config = dict(
    num_hidden_layers=11,
    hidden_size=256,
    n_experts=12,
    experts_per_token=1,
    d_expert=576,
    d_shared_expert=0,
    hidden_act='swiglu',
    moe_layers=[1, 3, 5, 7, 9],
    router_score='sigmoid',
    normalize_top_k=False,
    routed_scale=1.0,
    balance_loss=0.00204,
    balance_bias=False,
    router_noise=0.05,
    router_bias=True,
    init_std_router=0.0209,
    lr_router=0.000773,
    num_attention_heads=2,
    num_key_value_heads=2,
    head_dim=128,
    vocab_size=32768,
    norm='rmsnorm',
    norm_place='pre',
    norm_eps=1e-05,
    positions='rope',
    rope_theta=10000.0,
    rope_fraction=1.0,
    qk_norm=False,
    attn_scale=0.0884,
    tie_word_embeddings=False,
    parallel_block=True,
    init='normal',
    init_std_qkv=0.0302,
    init_std_o=0.00645,
    init_std_up=0.0302,
    init_std_down=0.00322,
    init_out_by_depth=True,
    optimizer='soap_variant',
    learning_rate=0.00418,
    lr_mult_up=0.69,
    beta1=0.95,
    beta2=0.95,
    lr_head=0.00753,
    max_grad_norm=0.5,
    warmup_steps=200,
    schedule='wsd',
    decay_fraction=0.456,
    decay_shape='linear',
    final_lr_fraction=0.1,
    batch_tokens=[65536, 131072, 262144],
    max_seq_len=768,
    doc_mask=True,
    train_tokens=526100000,
    max_steps=3814,
    dataset='wikipedia_en',
)
Below are experts of layer 5 (counted from 0) of a mixture-of-experts language model. Rows are named router (the router's row for the expert), down (a neuron's output weights, with its number) and show model dimensions 128-191. Each number is 128 + 24 x the weight over its row's rms, rounded and kept within 0 to 255. Numbers have three digits each.
Before each expert's rows: "raises" lists some tokens whose logits its average output raises strongly, later layers aside; "comes before" lists some tokens at least twice as common just after its tokens as in all text. This comes from a sample of Wikipedia text that the model never trained on. Tokens count by the router's weight.

# expert 5
raises: " the", " ", " a"
comes before: " the", " ", " a", " his", " its", " this"
router:115096122152082147119147080160147145129139129122150145164122069146169170124160131129149093042121142132098107125103138146151171132134128131092123139151112110132108136133143158116133122111122127
down5:120147111152104129114129135085103131091127086085120098150082122097112115132084115145112119142145160132077108125149125117151125136132152127129076098179141130168128123122111092138154129126094108
down6:120136145110098151131126107143129125100092082146142115139131163115185166118136171103138120108104128121162080131120141101095143126149116185117106142154146181155124123197146129081137135150155157
down7:104103144129126119145165136126142135156129110150149117162157096127139074118163127101116096136147082122138093161101133161146149110129122079115182110109156154132117114077114125116136170104124154
down8:118076135145105065163105121138089171129144072105116173090131114117128125153113138167077144145119096112113121170117082149123131127143107127165120163141095153176141152149089143126103078131139122
down9:168115129149097112134161099147159159152125137100162100089119117100119155109137114151124155147182156105127142120148123158137144099118128106124150133098168131119165101086155121108160120173105129
down10:137173094162119107125150092119150155121131134104170110112125105128163149124113147092116117099097080135098129105161123137115089084156141123135146093119170164121144083128150179167124153124121134
down11:135134123138134136115141124162102152144122145128100094162152165153132175122116139117099128105093131128129128146179087094181125162133109119121115125159105157100094105144152148128115125127156148
down12:110130144144113110130119131071156121102155138115104114148167136117144093146158139117168124147125142126136135118137119101147093114128178116163124111150093150101122109135133170137136089113104100
down13:153122131108134157136111117198131132129132131120172085163148118122142099143145126087081159103163110117133157132144117139142146115164091138136110108123130137119158094079108136120133116144101117
down14:145154176118121138108154170141149142126153149081110119139119121166185104150091150152137072118138120149111153094104144117132126087111174112155099090127157142139151128153120142109084159132100101
down15:141099139150165145114129140111121108117120162140104130143118128161128140165151158178143086165100148136111151150143189145107109131116141141112123124158131107131141137120163119144150184103101130
down16:133130103130167103165102104116153116141157128085162078086137093121100179126162117117135145171137050144098111113151149148117113108147123117135170156139151154133147082142129085145122126128168145
down17:099123140086120103105103123119119122112099103141088108094172121124167094153120105125134130114144118168114111140119113194125125117126122135132130140136130125138121099095124151117117130198130125
down18:124119153100099147150107143135095105086132134104099125175110162103160173152097134127109135149128101137138105156129140127128118109107135131168119090120189124150130061109106102168130127119127173
down19:112091116130099167119147138123103122139131133139106123136129126093118149146086150121126086090165119124079117132126126090135134130158138101136127121142106164152174152171137110119152140117142113
down20:138117150122142077144124143128124105094103156122166153129164138162117156116091117087096162167154125139131134117116138143143119103121126164155123128178114140078162127106144109146138140118157129
down21:142157143123098123120136082097179143164118091125121113119131126142092128133128124161155102108117131149106167107101114113148136137133095147148088124090133152105166130112113127142143131137147136
down22:091158115154114142098134172145116097111136141102129134124083169139133118137044134127139148162116138122114092139117106140117124084136130156132105150126118129145147136140099121193141114120141116
down23:148114085091143126119133107132130105135177177117101095130099097105097111119126094114089106158152149103083085144098138163177092180125122172164121131175087155123096106112107166119164124134146135
down24:127088104128093112128138122118106108114134152134148096092116127140107108108123141162125130126162124150120156116135140129152107111121136122141143097111126105134122097109160095088096078132114117
down25:120137079112127091103122093137150127106190129114084180121119141131139112105133143138149093099159090105120127124139113156148056131088111129136152109107158138137108132100084163137148139158154084
down26:127150140115132105096127156111128167126110158099142124140104144101144141170087112163110151131124129115202127173140142119118107134101116131094159168157116168136135124094141119122188121113139164
down27:118109160109094100134137183139129115123157092141125152147141174138091164145116132134088136162095147098109146126133156121105152124161113140107107135129131167152157159123134110124100143150110161
down28:169091128124115129133104121105123111168136147155150086103137107168151109081115079114142125118112168124139124167137156126122129106111127121117135158139155142139142122124155103130116122118128165
down29:109175179152120120132080103118151133129101138098110122064116139114128106123095129150107118129131114099120094111128141138178149138138099118144176116132114139102107105147131098139102174158147111
down30:125153098122118162132101129147116171161153124169061107105110112165125114145107163107125111127127132090114086117126144152107115145125118156125109123145148074128100126156161153100102150118155090
down31:143113139139127142108102142163144160087163107108104126141120143096155164132114126070097089087115092120137133162126131143121136183114162138118114126174128130114141146146114136076103135097123142
down32:112144133125104087096123142108113140114173147160097103162130112114146106117145140102106112142107127120170115138131130100096098109118136168052121113103121125128107122135173114128132161117110125
down33:117161140136142154129156124142124157121119163103102128137129146139111090129146156173144155120135112136106154162120161109185103127134117114150157092095103144153133101122159107111137178171122128
down34:152135155120117169110104109122111095118065109153089131157099155156138139120157133123150119126134126095157125115136162073099135143163157128125166120152102153125126138126117102156167119124159134
down35:164123188134109135083090148116126108155118136060102171133129085159106146113151148139191127131112131130150157145096137096135177122137148157121108157131115109127178105091146177111144151130144157
down36:149114139176125137162141150114094112126121086118184146108153147116129114151140133122128135128137124123146140154134144154116114152153135144136115146125140085180157141168146135132091108137082130
down37:140095089109120131115095136137114136120139094147137142137126118113150121097124133107171101108134084082160122125136129101091130138146127173107127114126138104153124105130129198101165101132124128
down38:152168121134077110150111145117130105167121145172120103169156112120148067121095133147091149134116138132158152128114136134116148132101126106143130132121107143169136118110168127132115118121152161
down39:130141133144073101116136162158131144149092138138128161121159144172131103149138125098159088139137116113142122133153128100138143137112118170122172153133144144132121108143145116123147142123120134
down40:127119138116142070139128157137109139130157115104112116106100138158115124135118168152139110206144135128141156108098132185134116107124113128085080112125186104121162129139115175149085156112127089
down41:083155154125179173125125112106136111123136135113107130137138102091182176082122138119130146107175103108140104121122129108121135094131141137063109149129112119121107090125161155141136102134126164
down42:121135140126103148113143121112120126111104123071123146169123154153101107100115138142109148114135103139104155100149123137103126119099152082148141157092137138147158127084079120148114095135135138
down43:139127108178141116112112184082130102096147089167088119088140134125167141142152070108104161143124148085138136109101117131124131106140146143105099117094144092095101131138142172087136106136107123
down44:146133124136153121119086147133102124107106136177100064100144108110081114114125149143116138130142145112118123110141136100125125118133118162123125109149165192123140153143143101148106149095167144
down45:120122111133138158136087138142108125155121134130120110158131126123144146097072107083175117123122106124167122171135108171117135135158127152105139107139124145159109131119106140132133111112096139
down46:124109093148127118124093083142111137134203121142144124091134136120088132095133141175132123125113128159117134070122107145123129112106153140168127121141159125122115147088105104134115135129104151
down47:100105188092117131112133103107135160157090156116126133156098152145092148083157159100150113150129130112102081135105137162141138129112121136120123128095147093094107105132142131111143093089135098
down48:120171105113124110174120118141129104099117139137143192129117201098116177108162100105114153177139116135109130137115139111114132127149129135119140130118127152099129119143096093127144173143099121
down49:121119141105145117136127117089106151119117129126094136117097163112157093094137133113171134118164107106117114097132130070136131149147135123180125157124145199171116145131148108100113114128162148
down50:134118139150152141088137137155143106125097129143149080118126104117122104121155149148090140144174116117130153138125093110144160084143130091114153086120086097121113112111103102151138131141138127
down51:113136161117127140114144142113087112125130121118101123155122183150129117145128155126110146126151082120118141153141118113153122161154097130105145117087150112160078138158138153119136187150112134
down52:141137123117134128122145135162132134107116130131084147145113136123121121102167130144120129104077131139108117122124110156102129197155205118092145143127103165086085166110126087124086131146133164
down53:147150154112117114123174134129170123137140126126142130136139077119148147085126144106130148102143121122143119104135151170104141137152130100180156132130170157097147112111144112159162151074125089
down54:107119132136146144082172155158146115152118146117090128148183138133106108126104109143129191111154122120104089115108173152089139143139137124156099123177115124125130081134117137123137116172107135
down55:107173145093141125146108115100150124122145183149105192102096139162078151141105106153108148150145145116139166097117175131116117144146124136088119102111130170111119096109073125128144123133155099
down56:137102159143149131101116133101116127117150116098085158124083134122125125139089096182137107106148098113116150111054123119140153116167131115145104135130159085183104101138143144114150165135114114
down57:147121138135086140127128079147195131113111119119134108119142122146142145174149126123148115155165147119069174151113095109107142171095168102118119138146156112104108129131104104132103143096116127
down58:127125069109124130129172119137155116145110135105166090062099111136121120134114116146110164111177171119126132111122124132134105156111183141105090177090120163127178110115118134132145127147133149
down59:131087104145143150114092103141178128110109126181146118142132110097115124138159104171101115138160151140129094094096115125094129110119120103135130145118088079141126127116167133185118121149127137
down60:116131160165137118125141114167117147111118137122132137120093131164095127117125114141140126117112109134152140119090134114143145117144115115069138135122113173145145122165124139127134106139142101
down61:134120131093108141158102147124154139139148119114098165165111163147114165160153148140120138168114145080138137118128138154141157144149106122114101131151137116165134127123124128087151105118136056
down62:101120155160121131084147110122148123128127139155110125103132124132135118098138172093103120116128082105146133114165111101128141125112163103135172104165115118160128133150137103146080140167160130
down63:140107121109083141142179152112161059146122118119128125144116139095114156100165087129125131138113122156111115171148164166134121124136123085102110145107119125114113137137131135105156158099104132
down64:133109113152123172111103124153182149133136119097144152122187103147117146119147115126108133085066104108147168147135141107143111130133123180175138117102100159115134122097100154127113142133141103
down65:069146127114114096119103147087135136121116129118153118134161135167160090134114125138103112131120142111117112129169156131129132105118107140086143097105155072127144112129119151141130132145091180
down66:125077145143122168139101102094141150118119119117131083116100144140132139124108146115127113125115111174102139114128118096134115092116103100135127134167150162088139124147155119141121098098115116
down67:088121136087121115140099153169175120151156115164158173106129152155120127140132138129121078134110096120142117139106066117155153140144131116065129131113105137098103140137095124097121146139150168
down68:113144135114127069084139136135129152133147159130130176091131134129133106116130138097113101136109131114117187138154130149106116120113105136135167090118155094106097164137111118105158143153113120
down69:107136084142138137129106137126119109117151169116178167149065106125128154135138147131124189140091135111115140144125174125168099116142159104137118152144130124165113114115151127129142107105164122
down70:118121117150087122140212120101152140173150128148099136111108110128108125095135121160120102104160156119134147113113134121118110120151122123123083162136149133142164129120129132113144137139126151
down71:115115189081111152103129088109099140123156104133144121108082168129157179109131160096098132122107132100086160169105147076126105127109150103101138174161110122098173126112153144175110145129130131
down72:129105179085106130143150108138139156089132130128147139144106156115125159171140104126155141082162123131123139115049146130171149106094105121107119128136083162139165115163080126146175107152100097
down73:097133113096198154130139140131170118143070128118128084128126094127115092073083140116135105130101142091154098112174140162138100097083125135125129145085075110106125090080123123126148123159098155
down74:133152196165155117142113110150141169113137125126115117097110122183128123086135093104136159110109141147133109131129109127144118166160106133119123139159138102127166124138092138115150160139150105
down75:094121151138155107166086141100171131134152174139112120099140083143162119118146106124181138118097129117152141178101143132160140130105152117098120130123136137078061157143133136098145116145095101
down76:155126149134113073144119138119154153139106108133132119104151140178123080125115090176108112118135128102153143116136202132127086148131079118185134115151113125122115100117127128099100104145166111
down77:119135089130111116136135167134122121111138108148082133088132155122078155087121101129162116122130117131148114164138119155112132123122134122105115103163104184135140188125129148138106140096101120
down78:129139114129143117117141111118136129133182120127085160110118148137157129133147175151157112128150162158113105152137130121165152132094124108136145156117143079097142159130149133108116180133131109
down79:067113101122143137143139127150150147120141126146130128117150106110133159097172139116112129155170137081127133127147076135115135106113111157150109126131168114126134111144103147118181108134114148
down80:155127136125133133128121081119098135140107175137133110096101061106110130099165126127121167126141115155131141114157115117104173103139130170165095144086134098112096150095092130126119111131131145
down81:141104137110117152121168125092103109102093123108145132131109152145117124105093154128093112134103147093170155092147130099110094119113070117138121178118131131163097111136132161125119133106165076
down82:128132127164126106114106158094119088113161110161107146135088128141121120153090168145086150141126090164161103125113156115125114116146125140071145124098126144145132138108146189147130127114143106
down83:145157113116176114121180154148103092155131119172147100128117169110090107184084094107149106130088135134143098120123137103122133110101136148113123128131092100141089117141119103106145144083140141
down84:130142054105082144134146151092134090128071113134128118125108202110136113142092167168111134140091116116137139110125123103140118153108124128114128139141127134115100129168110128137134127117098127
down85:108118091116144163145144133117119116112148134148129134111130124145120129098149101142128182130101150121110134115187160140171102133148102148125158115138133110126123094084131151112110159130139139
down86:165128120131144106103116096105150127102116128124150155163106132108143189127109118093111162117117146151088146133172163169163118126110123101160125115148117182091127111113158084089132128134097170
down87:154126121158105153138122170149126143143146177132128123127130123150152139176170133120137086086091123108145125083118118134082115071098116133110137159119101123115115111127119196125150074102139101
down88:123130102120142165137144158117087117146130122169143092090178143121102108140103082120116118148151068141119072156169114108133116067127137096134133116153118106179134101152104130130128120102128100
down89:071150103147139110111089118147115143128137112138167099089144109150142125094168137164188093145123097159147135130123142121183122086106119140110124123125153118151125122134123110156134137124134157
down90:119143117146112101111153180093149118147139128131119113110128135110110163113159109156086129117103101131149109115146143156151099147134122124083154123092101135167119151086070111104142131142079164
down91:127156161139146141091135110117135130210141173112158123122140105118110152105132141094131144112141177157121115133126096092137112122137126180104123122141120112111082091160125114125127144120147178
down92:189124104098094130090148095135148111120114122124144111126152102084120152107164102134147104093168153108163153096086113120114155143095133132136109160093156123136160151151106146090161152117096120
down93:123179126107157159099104150123152166098121085136115162104122154139103145132096108065121133107148085118125087174103117109133129139128101136125119132123147153097113128097123146130104098125115157
down94:140115144109134153156154157129117107112147141122128136117114112170161104136143151165156101109186153157083124076183105177107113108122125141113112147122136136108168127094137165127123103118167123
down95:100169114104104168145142111097142104109164156134143141146111086079147109184127133121115140110085146113067114107177138137128134138093145120118131151099135140132132141147136099101143105145152123
down96:136129150123145147147135105110153142111142120130093136111169098114149161096104159153162147101130145112131171117111140100104128124110140132171136187118162105139151102127136133121133127132141135
down97:152152096130121142116093125116114143131098159125106100091150110101166120132148181108117105143132107125141157132151176123166127133109114124119103134114153096158144111118144136082152144113101113
down98:150104144161103171164147124098109156149114126136084135100139137117102124086148113158121130116137110153080160150135149123113171101111114114160126138093146145186160143126116152095197141126164119
down99:132149134118103124131138118121120116124157124138162099130131122151122129114146165107104152104140146119097083133118128188166104136112126105143140094143145135084113160158157101148128141122116128
down100:114118135112112127076092116149143099150139128115142165110121137151118132147146107132162164153117124140136133115101123141122096141100121107109176126108162119111143147117140101096097098111136132
down101:088139155114125117130127166104110124106128119171091158125129133128132087092144107128112159134135156112127120110131149135135123158105133127133085100119090108139122146131128133135148138127155156
down102:100110122111130133118147118141125125120122107131095111100144131123078080135121106114130143135144094120115097122122114113140122144079162111158124100102118121157137052134096115137131172132157166
down103:117112181116135114120143155161088146137134082148121143142107156125126112111151149110093124123118122138096121078117104125160126143126118123116137120122165103083137144151102057145160131114079086
down104:109142141158077132089124149141133130114103124097128103105117113129130105140150119127186187125133133122071148146131131147146107101150123121111141093080155115156115141103151126125111135164171109
down105:104112120161115119105141076079110149105138149138102110124113117088101109129115141134128116128100111146078093108130077104130140160148125106137138108057158144133103132125129113123118147137130179
down106:107113106106123155105118131155155159132128161123120109092135129157132125103174134110112121147146140100115160125161126139130125132157129116116180112128178151107135119120111170119105123083131147
down107:104137127173172111125141115121116123150139080082113068126129144126135156118141138114126147098089137130122110139117100103136105092155142147121091176117147187114161125105108175155123175125142154
down108:121153117108162132092155098138091163131142131151121160103136121126096159121161101125108101082154121111124108147105152077112152125145137125092135105113138179116110112150122169085125147130120126
down109:173065125174131127118117128164136126148103104150149157162104102143124086167105118188141126111139118167102117168164099146178086139116130121132123134118121110109132135096138127107074127123117101
down110:124147139125155095132099104103173194128142132123106093183136064098134104113131167129133136092161085121095138184173121122159107135137153106142096113085168120164137122093148104134109219128147086
down111:101147098149170149138177158119165106120148140135117144125133104105127116095160121116129106127191082111178122137156120129144127071173126089140153172119109076134161116166147132144133133111126103
down112:135084137128096127094175183112169120097135094120105098130115136140153124125104118121157096122144102147163152122129103143104120166145130115133155116149123143159133180168141129154092114169117102
down113:143124128189093139126131110114131135134135118115121136101094141152126138132118128100157076108089098124159152156090111139121162105156110121147144161138126127074112137158099151072118136121119148
down114:102144147145171103135139103154128144153135137124122155115143112136122150097116144135153114092129145120095106164117100118116144138145141121112116123135133115160120134151160136114130142100161183
down115:135112122119074128139131164139139131111135103124110135094126142155119120104122136095102132136116115085114105120133138147128120133121145151115125125120116104164129133122135077113155153164180104
down116:157138132141126137145139086104151125113150142138078154147103132116149127148158127149128148110126117105115089145134190144155147161137135121175150127113119147099087088137170116134103176111148100
down117:138122114143098153134154120128129105103116155166118103101146136154133126145096103091156107125097124143149131150086171160125168110095135130148123125081154144145127131111153183146156117092106103
down118:116179141104119123165104135129146120127147097124139112127111123151070134175114125144092103125103141124129129149112132140120169118145154095146141149143118164085121154111112090110135118169129170
down119:133121182078150123165094138143120096119104097145138147162130119120138121109136132144100134125138073139097104114074115138136180104129110097080143158091118144126138128127117119198122127120143139
down120:130099119131158118165093130148120153140135116116164150132140143082122149099148171075190151107190124127154152135118108148129177104161107137126150149134120117130118138116142123136073142103155151
down121:133170129153106110152108127121140094106155147107118114129120109118132145151135142130157102142100117097131119115100145128090129159144127109122150132140158130124128131108174121128094178133156136
down122:127113094163155138104154122116149137098115121153103142119110118147085095118170125162169135137134091104069090141101146141124124121053129119131110132125095084102143115142119122134116118161101103
down123:154151132143103148094117141130133080103197148099143151108120126167072149183142107153133142090115142151129154125134092127156090141134162113178167136140135143125171133128173148156159133105082124
down124:164107121087128091117138163148129066115125158098117118158157134182118107155100168150110121179121111166145124131107120096144116130136127120105175136123135164093159120129093151117134143118134111
down125:163111148116153097158119110119124155131131143119125153149117104101139123117112079153139110155114101140087142126141122128106099123142115091116099088109118150112111108132140153144109131132111139
down126:123171125153139125098132112145130107135113157096115121153150096130174100104128111127153152118119109149112170118078154164110065145114174125110100133155151087132186125143076118129111072124129112
down127:143133129121115112149086108116102125129151187130150140119159136157143131115146144114119126098119164125107173098150089105155191141130152122116168137105141153132144144095123129142096107103141152
down128:127100161132121178112148123130174144135123097116086128123137149178132074137113138150165102121131120109114119151099110117129104142115130111109131160118146128148117138131087126106111109138088100
down129:172160074145131139136135123119112126145165137162191131116108126122166143108168122125139146165146129155132124109103117121121116121091129142134171114077095137116105090159181144149134112145124157
down130:114138128156131103108123083112130128116100158148183144152142119129090117146097114167147119131138090147122128104123103113114109129139123146153123143106118098148145155138114126122147123147088161
down131:092123131126130137145102152123109128091145098128102102141146143133126126139119100104102113152120104138109122136142112140079091117158106097156119131139076120136065135131109126211165086146118126
down132:099140138102105111118136124107155127140141096159165174162119108084078097151132154118130109145098117128128167136123114144116139122104141135107129132131112169121074129140083111118146100118150093
down133:143147173136162152130127121133123138147096128118109077162143154138104149082106129109151142071131124095149116081153120133131107152130092100155129148114150173117130133155118079135120160130160127
down134:118105127130152135131105132203125137114114158142093107109091128153125140148142148106114116134134093169180104122119115136099117097096112141128106142121144131112108160126143138121116187110132167
down135:137096121121134097095117154122117155165131132134117182109130139166110106129108106175138096097104096101141182107074133142113137109119152104130155110128151101122138120103142140135147101125075120
down136:167103075079146122138100108132132098131124123108097103136147104124140208126137156111135105084114160112138153142099144141170161155123150139150107143136162145162094122131128143084165123140111137
down137:122185093106145115111150136155095109088123116145168155134131108107161152144104137091128141125150168107150108117177107117141140117096119185127169124144134132100096141121146147121107118182152136
down138:162071129154113153088133127143098084102148101163108116081125128111124157086107097118198154103166107155143132115169095134151121101156122151133176134151169173113143106147121146118149157116127121
down139:074122115141167071119114153108164125162097141140123126101126140115136102108100159123127143127124091123146137133137099087162137147090125099124140164147131166085136132106145154135118150103151119
down140:150152155110092133131123150134173110122155156126138081150161097113137134097139167149072122079087123133106145164118120137170095116123129115110146114146106118108099124117146140140142120125124140
down141:100122147129125075176144162140143134103145131105134132150108119124107077104129090119119084140151143160145132142113103142087103145102139122149112104161128136143109107150167110134115115163105097
down142:171124088131132156137153153106104129141146139123158187125123141129146184164165154129100110131081177137175084112157107096105122089114150137154128101121113111133091112137173127119171152088153135
down143:159126121147168111111179080127128137109134167139127112137101113141118160119119172121099114110110140142139131118108158122104138127119146142141141150128110131088162108159162148126129112146132152
down144:118156121069115142143081125169139105110115126112133138141131114195160139129085178116173133095135132157164139106152111144127107100160093177113090190122105114123126122124123150118133136084146160
down145:148141160116140086148095158120103113120178077151150118132135165130150119120134114139137150133128133156150117116157093164120129088102089142102095138124108145093107138130080120135156147099132140
down146:110113116132109104158125072151117167089137118168122169122119118139087135143087132119111114127119137155090113085104125145108141176114131104190122171106170154124145165100077109124116163146124120
down147:130124107131082127117114120126147150112155179146154118183119128117124092140113118114108117130140136092095158120109141109106179142081135113131075104127102093104118164192132162111093147091126119
down148:128131134167112107172185118091108111113089137138115143171138101133063111140123108128114113168152123113083146109117133130142099130134112162175111134115138086132121143113108163119100126118124147
down149:138092111172105081125113170089095105115073083146142095161124137166147135123105149156152142121129127098148107152095156127135095103124101104119107104131096142151121119156118146114064135102095127
down150:132143082165080093140156116138102152113183155126098119132105128139140117137112132104126147079117174162121121159116168119104148130127117148145116118125150129121125110108111102123137136174102095
down151:113121138078106124148154114141137130170139128147092148140150115163119150074159113102103098109111184127129112098122165099096144185107131132085178166112137134141127150138135110124085124097167129
down152:152143103168147126089106159161122155134135145151137119093149096164123113103119122126143174073111147130162147118169090128133141104087129127127102150106086157110143093105120110113093119114136128
down153:118141116149142152138146086147119157124172108108139113101115166140143106158103129119109128124151148134137153154147137090179128132152145110145111086144145138153098153100142131104122107097097114
down154:109122126113130114137099110097125128105109156134164177121123110143141102116144123130150120095151089151129100118118193147150173123114112163096170119135164156118082096174184129106135140123126126
down155:125156136110133122136086142129144156125124130076124126103129113124118120116119172159105117108145138115157122132182099128120119157123105107123118137118121145136167162135171150137138148092133132
down156:170085121166134116151145164137094113104110141106122183116174140150107081144117129149120142133114091131095152159122116137140109132122129097103107098147136105124123132105132163123139117121123134
down157:129160116125103148098138158137104108099153129104133116153117143125096107156100167117109132049138139154085131151096134109135093127119151126130133116137166113132143088118138151139180124142108114
down158:111138107156138097106180120067167133097120147137150125155128124093142144130134087178160151131125143128085112136117092116117121180151173141114153133075089146185164119105123143134182121167129112
down159:112142146112117121147119112128218174120140128129143100154157094121135118145126114134111164111126118148105129106154111150161091133081163113135120149116159166127105128126140101142143121140158097
down160:116164161180096120135130102124131128109116161111122154159115107124132131126182180165117082127145107133137124118106147139134096144172137105152150146110162103160107149139116136158113109142093125
down161:124145098121121118157149107107101092123131163146102127098079111130146180132168143126100134117137169124114115087130122128114127094088114150078127138119104133154135167135129103114138142111152108
down162:098115136119089162098145134114151118127139133117136137099124113153193112119151096126163113134120101104156155163111157133140078142172138127167151113094113107130110119121132097123098133141152169
down163:102145166112109113119129106132121122153114114136141100171131106098110135119145126123121112144167135145118139134111103100155134112152145104114087119120101169145124154126169159122137122118102100
down164:097174120178168128098108155144129180126165170155134078124117063093159134121135135143136153125159145137112155150102099137170154138153102195116099139128171181118103134123180143089124169170166114
down165:138122132147115126156122088104151135120087119117125112113114147087125177104071127135071153116109146117136132155116184121104166133126142131138116090131150123146145148122111127145092154093120129
down166:135119143118129120112096115120109146110139127143152152109150089128125149126109112114130087129175142131168152147140117110137119123136128135158141178171127108173104113120106159100135083147113125
down167:115098133112114140097132158106103099128120113126142116134127130072126122175133130141146147120133118096125110146149148137118138116093124142119111152174174114167136181157108129131143148123107100
down168:106132148115146090171119131148124156115087135105088138130105142143121161134113114120117096144122091133138106125118108083129097152127089137119158105150108109120102155104151102103125146120126142
down169:141104155091113148137135152140109110145154106131078112136089094104122151140142141132092135146129108111092084161140125127145108118164140142148127129142077102141123147142184168157079116158120114
down170:152122157158147150126147132154096136151107145136114148113108128130121090073099128098162148115128143155122099116075136121164084110136122159131086173151156121125126110123125134132144166086155124
down171:112135125111122111131148163170170177092125118144164135098127144153106121139119143108169145088148118116144144119085146123136149135117138125141166135129143141115127081129126159082133124146118095
down172:083124132143118108165129105120137143176171089125077165123117120151075151144124149189152097093142106136145143126111160104088152115117144136101089140129135139108183165129131153128128142134118125
down173:076101150136141128127079103165121141146147107115142137141157065113115140141164111093153133119074158109153109134154129131113130141158172161135119124140113131136111173113183130121110153095182098
down174:150148136139173111106114081130097144175130106137124114140124089112153143132174149102127125084096115121175117115145129114092142135158206142143136162090135134127098108128165125118095151149132162
down175:108111161136121121112156161109146096124194120137094156162158153151163110141087168154101135112143174109113153104156129130149149117112119154147128115161151093136088156115119120154121103117162143
down176:163140104102141132121126126143091107109114151109099113125128148112129087119123149141152141136151099128096128113121164121157162103177144129092169121088143133149119119096143129121150164151140143
down177:130079151157145121196151140135129110105140073097147115130160118153149112119157108154121146099140128100102123121099131155130143110130117104135109085139148110121155134134128113141109077096072088
down178:120123145113125146103118154117142134125172141107107100111129138133127150175101163082108134113088122089139105099109107091111125115166137135128137148131165141141162100114117132115113129155105163
down179:164077132092122109162163097183153090123159127080147124143096126100111131096136174076126112138152118120166136156125106125086143132144111150169121132138145158123132120097105125132127128150088123
down180:113145077132130169118125111137137153148119157086120116159147137111129123090125159124100139160098132153167180121084128114118122139140152149148136145167144120128120115164111151125112131100152175
down181:126089089117131111147126136130121118128092108117138131137116088063122117141147089172115112108140134138171125160108118178128122166137122136123131146157160159113097098123127097142119095108125097
down182:113104155143134151073102126123138140104132095129072129111133124129098134096150112152142097094125137090090149096128114157116115111076110138140135193155151126109175160096122119165086116118128123
down183:070140145102110095123110146132125155129123166083131129159131140130134119142149148116132118128179119168082140119115151126084135181141115112118133155177129113100147108161101146099155132174148096
down184:108099113139144147132096139088103147077121112130110107133144105104123150082140134129154164139118097089141101156120139139137141116111154132074160125125120090169091132160146151157114129123111126
down185:136076135118124106103106121113134113162137126106120114099138118154124118129103134105101113142141138164121146114077102137156127143122147129162128130125118123112113112132122140179106142165096115
down186:125140144116180144156153128156165148113144133104125142143173142123167136109130155123110156114106162131121125105132146112123157138103129135156144139163106083110120114140178109124160118127110108
down187:139116144162137124137118177163096191144152100168194106136082117117093101147115112113134132122117128115163121130125120153121130098113154135123138159141129115140124126126170177101155110141131124
down188:124164102102106143119121133161128137105092161122125151123104140120176189107121124136120154119114152135087156138133126121104100125123132147101107128164133101163186172175134136115134069104072096
down189:185087099122169153170159115130140138137123153136108098129169154099186149068116130107145190131144138117120060118156132155160130133110129119123117154143111159135091117134095141171124116099127089
down190:140174151121124142103138115151119101133117132064147129153123088131123142149142126131118103134124160180132107086124193169119109147137096133120092190128143136122131130107106128166147149108116112
down191:119170127134135122070108134148174109073107166078172157111121116103168127116115136090084125134111137108085159107130157075146098157145125146124117116151141150163128119118141160143131096124168123
down192:120145157113113097125132131143173153137141135097067158114070156139152174105166109145122155106170119106146132141098071133148119122165133133112145133118119125173156142123126105149082124114131188
down193:088105119086091138137109160119045137138121124136146115139094144108087139159141111117112095144088136130123085147157094067136093134111121147113117104100171124097099137106151125153136105119143125
down194:167154147140123185104108133094151116116140116133133107151095151111143136132123188085118130164130130106101147147122148112121099165145134174109116138149100149115088148128140105101134135100135134
down195:129133146124128169154110119141118119160141109146122146150107091116137186149123153110131135122139140133127140178151154085119148130144103093133143168128154189126148141161113109114159145164115143
down196:144087109098144130134122163112153137133120095202143176173150126146109117122104104095125163104126101156131158132091137123138165124130113126160170153120138120094142106089097133147103131111113107
down197:137115091160141131135138184106102133125154132121110136130091139130094108123131140129111167119133104140144146136181149137109130108138122174110189095143109151130132096183143135145107098149125133
down198:076121122129096084078089148115169160136140166173132114112136119132077124173142150101107149134163144143142156131105118120119147106087126091093163100115156088131126167109127130163134127150134143
down199:111106103091122116175108139133102122112155119120104095136146124151133104112156138152146170157112128070148115157112105103126131155144130142093152127098123099172146151132134151146099145112086129
down200:123157084096153093083091143101124125137110099135199143081141122155113098149113110137159128119117131132095094122155117169127146135101145104113099132140131096164147111093143118141085101141153107